{"norm": "layernorm", "norm_place": "pre", "init_std_qkv": 0.0442, "init_std_down": 0.00864, "lr": 0.00719, "weight_decay": 0.022, "grad_clip": 2.0, "warmup_steps": 200, "doc_mask": true}
Below are experts of layer 4 (counted from 0) of a mixture-of-experts language model. Rows are named up (a neuron's input weights, with its number), down (a neuron's output weights, with its number) and show model dimensions 0-127. Each number is 128 + 32 x the weight over its row's rms, rounded and kept within 0 to 255.
Before each expert's rows: "mostly gets" lists some tokens that are sent to it at least half of the time. This comes from a sample of Wikipedia text that the model never trained on.

# expert 0
mostly gets: " the", " a", " that", "'s", " The", " he"
up0 [144 121 112 199 107 131  82 169 199 165 163 187 121 123 104 160 152 171 140 144  99  93 138 142  96 100 105 130 124  71 123 101  95 138 109 122 144 106 190 124 141 101 140  52 111 132 107 132 141 124 140 150 120 110 153 155 176 134 152  80 169 157 125  88 153 204 102 181 116 119  81  97 110 152 140 174 107 128 102 175 152 135 125 124  57 173 149 178  91 162 135  76  83 126 102 117  87 145 145 123 115 109  81 110 124 153  95 173  88 170 154 142 156 124  96 112  59  95 115 118  82 149 151 182 129 123  76  81]
down0 [110 119  98 131 169  25  85 138 175 118 157 200 111 125 130  98 134 148 136 114 170 175 147 162 146 111 148 115  94 140  97  90 153 123 149 128 132 171 164  81 112 125 170 123 145 105 111 142 113 129 184 100  94 116  89 128 196 134  92 119 171 124 117 114  85 130 118 115 125 166 175 163 127 167 131 167 116  75 111 179 133 168 150 116  72 125 193 156  80 126 148  62 102 137 137  98 111 185  67  91 139 110 122 100 136 132 193 169 115 160 125 131 125 144  86  97 120 112 119  72  77  62 159 165 155 103 110 106]

# expert 2
mostly gets: ",", " for", " in", " of", " to", " and"
up0 [ 75 121 167 174 128 165 189 114 140 163 110 104 121 109 140 182 149 102 124 145 129 147 204 181  85 146 117 114 184 130 193 124 138 160 100  66 145  81 141 151 132 116  53 146  70 152  64  75 155 126 149 142  90 144  80 108 145 150 121 131 153 163 156 130 133 167 103 123 128 129 155 137 145 159 191 140 106 110 132 135  90 153 153  81  75 122  99 148 109  74 148 174 106 136 183 123 168 127 124 140 128  95 119  73 135  76 103 104  99  97 152 156 172 137 196 124 114 138 157 203 135 116 134 122  87 123  92 106]
down0 [111  91 113  86 119 138 138 154 183 132 131 160  94 160 170 203 103 156 131 132  70 136 108 139  92 150 141 103 140 122  58 114 150 116 104 150 123 183 209  82 160 110 149 107 134 137 185 196 172 130 131 148 126 112 103 149 163 124 116 146 172  79 110 109  84 122  91 132 179 101 105 101 178 103 134 114 116 160 118  98 159 199 104 117 116 151 131  86 122 139 118 136 114  34 160 119 101 114 100 130 115 102 104  99 127 144  96  86 140 136 169 124  97 138  51 155  89 133  94 171 102 170 186 150 184 137 137 169]

# expert 4
mostly gets: "\n", "==", " ==", "s.", "e.", "es."
up0 [121 118 100 131  66 163 184  87  87  96 143 119 120 166 115 177  77 108 166 201  90  86 172 160 160 153 176 131 131  98  84 117  93  76 128  77 107 121 162 124 145 131 111 114 110 120 168  95 116 113  99 113 107 169  64 161 106 115  76 106 119 122 136 140 119 158  90 194 103 118 141 130 171 136 115  60 159  93  83 144 170  93 174  86 127 150 109 160 114 118 130 138 136 143 191 179 112 139 151 174 143 109 140 139 128  97 178 139  92 118 133 172 121 161  93 161 112  90 110  79  69 147 168 118 166  59 118 133]
down0 [ 86 142 105  90  96  82 144 178 110 169 179 172 223 117  82 142 194 109  97 141  96 166  93 149  70 143  91 151 153 155 132  88  94 145 181 166 121 130 165 160 156  92 141 137  99 136 146 152 152 140 118 157 140 137 175 134 105 155  86 161 140  92  96 151 157 103 147 157 144 161 158 112 119 145 120 173 106 158 126 115 141 114 102 201  93  61  99 136 127 157 154 145 115 123 103 138 100 163 224 154 156 112 144 171 162 157  69 125  62 112  93 144 120  82 109 123 151 134 101 106 124  78 105 143  96 100 118 121]

# expert 6
mostly gets: "8", " 0", " 1", " 2", " 6", "9"
up0 [143  82  99 148 143  68 111 148  90 103 148 129 125 126  65 167 117 107 156 153 114 126 132 125 137 129 174 142 128 142  63 150 120  80 108 134 171  90 200 153 125 111  72 152 142 147 142 116 177 136 177 137  61  66 179  95 166  96 121 160 155 160 189 136 131 160 135 135 131 168 145 182 177 149 128 160 121  82  80 165 130 146  95 112 117 135  66 146 157 122 200 111 111 162 144 127 165 170 110 121  88 115  91  97 170 152 115  91 118 133 156  91  96 126 188 145 151  54 136 150 158 109 146  72 154 105 173 132]
down0 [110 114 154  82 135 170 168 102 159 147  77  96 117 102 150 106 105 195  66 138 133 172  71 135  79 175 119 136 184  68 174 168 128 117 157  82 111 196 134 115 156 117 102 123 115 159  72 137  89 144 134 166 145 124 111 116  98 128 136  98  49 130  69 159 129 203  83  85 129 120 144 116  80 137 139 122 191 112 142  92 162 103 160 164 120 120 163 142  94 139 155  37 167 127  99 155 125 101 107 120 174 132 145 138 123 110 133 133  83 147 167 118 105 141 148 112 136 162 132  91 115 151  91 145  85 121 146 179]

# expert 7
mostly gets: "s", "ers", "ly", "ings", "ies", "ations"
up0 [ 70 168 180 160  77 122 135  98 114  57 145 138 139 127 192 124 210 133 164 136 117  91 120  93 104 190 107 192 130 143 139 134 125 152 134 118 166 127 158 154 154 111 104 124  78 157 140 121  88 134 158 113 154 156 160 125 144 141 129 144  82  85 125 169 129 153  95 140 193 127 103 135 119 146  97 132  93  92  81  75  92  92 153 127 146  53 138 173 129 123 137 183  90 158 108 120 171  86 114 118 122  88 125 194 193 156 165 147 151 138 165  96 109 147 106 158 183 106 104 113 118  87 181 146  76 153 161 125]
down0 [ 87 154 143  76 100 174  83 128 135 188 135 108 114 182  95 107 149 134 125 119 112  91  83 149 150 120 149 112 151 117 195 160 131 153 126 146 167 127 135  47  74 116 156 136  97 157 151 117 102 166 129 156 143  91  80  89 102 113 202  65  97  98 200 131 181 115 118 138 156 138 168 143  95 165 142 139 138 100  76  92 119 117  97 120 126 161 158 141 128 139 141 139 183 144 133 113 120 138 109 151 155 125 118 136 141 203 182  74 110 169 165 120  80 151 209 102 140 100 103  89 125 121 200 138 147 116  94 161]

# expert 1
mostly gets: "g", "c", " del", " project", " Sal", " fl"
up0 [117 105 175 168 165  96  97 128 104 111 103 156 166  60  87 150 132 119 123 153  97 159 114  94 128 107 105 160 144 130 158 126 128 100 154 123 158  60  99 128 128 128  75 133 130 152 102 156 143 103 162 172 121 171 143 102 190 119 129 146 121 107 112  95 100 103 102 101 134 119 112  96 115 131 140  32 140 136 132 144 128 109 166 141 135 158 147 149  44 140 174 187 125 177 115  64 127 133 141  71  89 124 107 160 175 154 131 142 109  80 143 140 143 195 125 161 235 129 117 122 101 151 182 122 183  90  67 123]
down0 [113 120 108  81 130 128 109 113 204  90 172 152  82 166 114 112  88 167  85 123  87 170 125 168 108 105 148 104  97 121  94 133 103  99  76 161 112 147 114 130  66 108 143 109 105 128 107  99 124 155 149 141  81  89 165 131 129 134  86 128  99 137 193 137 120 119 127 161 180 125  92 177  97 100 111 130 108 139 112 127 195 166 186 163 191 135 111 102 134  86 121  36 149 144  83 155 150 158 137 102 114 149 109  85 147  91 165 173  63 106 130  76 164  76 137 186 149 148  93 187 132 157 104 100 111 127 103 135]

# expert 5
mostly gets: "|", "-", ":", " -", "=", "/"
up0 [124 118  54 133 188 173 136  63 125 158 138 155 142 102 135 152 214  71  84 148 143 125 106 137 116 118 148 184 113 120 156 153 138 158 108 146 149 133 133 106 169 106  99 114 116 128 153  36 183 128 103  59 122 116 109 163 131  78 134 120 138 130 151 101  98 166  89 141 133 101 125 142 132 133 109 111 166 123 158 110  66 121 140 125  89  67 124 113 146 119 101  88 134 157 201 161 107 132 149 146 116 226 112  97 103 139 122  88  80 151 115 132  88 108 129 125 155 191 157 160 153 162 153 145 204 106 155 139]
down0 [ 92 117 187 193 126 187  97 158 166 123 106 106 116 160 138 139 101 147 134 128 115 146 121 112 114 124 119 103 140 106 123 123 124 102 165 147 181  62 165  46  53 100  99 113 153 105 155 125 121 105 145 164 153  86 134 153 103 132 109 135  99 140 141  33 145 168 110  78 119 186 106 109 118 134 127 139 124  81  99  89 155 153 145 149  93 104 108  89 163 141 113 144 103 174 123 176 146 201 116 141  88  83 106 160 190 121 182 125  73 139 137 119 119 130 178  97 133  98 127 163 186 158  92 129  71 182 137 152]

# expert 3
mostly gets: "ect", "ook", "orn", "atter", "uk", "ilm"
up0 [ 58 136 116 204 173 125 169  87 113 149 155 139 183 151 121 102 144 171  98 132 124 109  97  89  95 115 160 166 122  92 114 113  77 185 150 137  80 125 168 123 130 120  99 118 114 208 111 107 117 130 153 112 146 137 105 139 142 145 140 112  94 168 131 117 139 175 123 152 125 121 130  61 112 104 130 149 186 170  86 128 122  92 177 173 104 158 140 172 163 150 180 137 154 145 111  99  81  76 159 200 156 142 147 157 112 140  98 128 181 183  80  88 105 143 119 109 133 141 139 170  97  85  63  63  98 157 136  95]
down0 [169 109  65 136 170 103 172 175 149 169 111 119 127  98 103 142  96 131 128 153 110 149 158 112 120 123 123 158 178 117 163 151 173 153  84 133 111 134 144 119 138  71 164 131 107 120 211 135  70 146  39 102 138 140  78 117 157  84 147 166 164 161 120 121  97 144 179 146 166 142 129 149 150 118  80 131 153 154 126 134  91 171 138 147 140 133  69 148 112  46 136 115 127 122 110 109 136 184  83 163 176 114 101 157 113 151 152 168  62 135  89 177  77  93 125  62 174 121 144 151 120 140 152  95 113 120 176 174]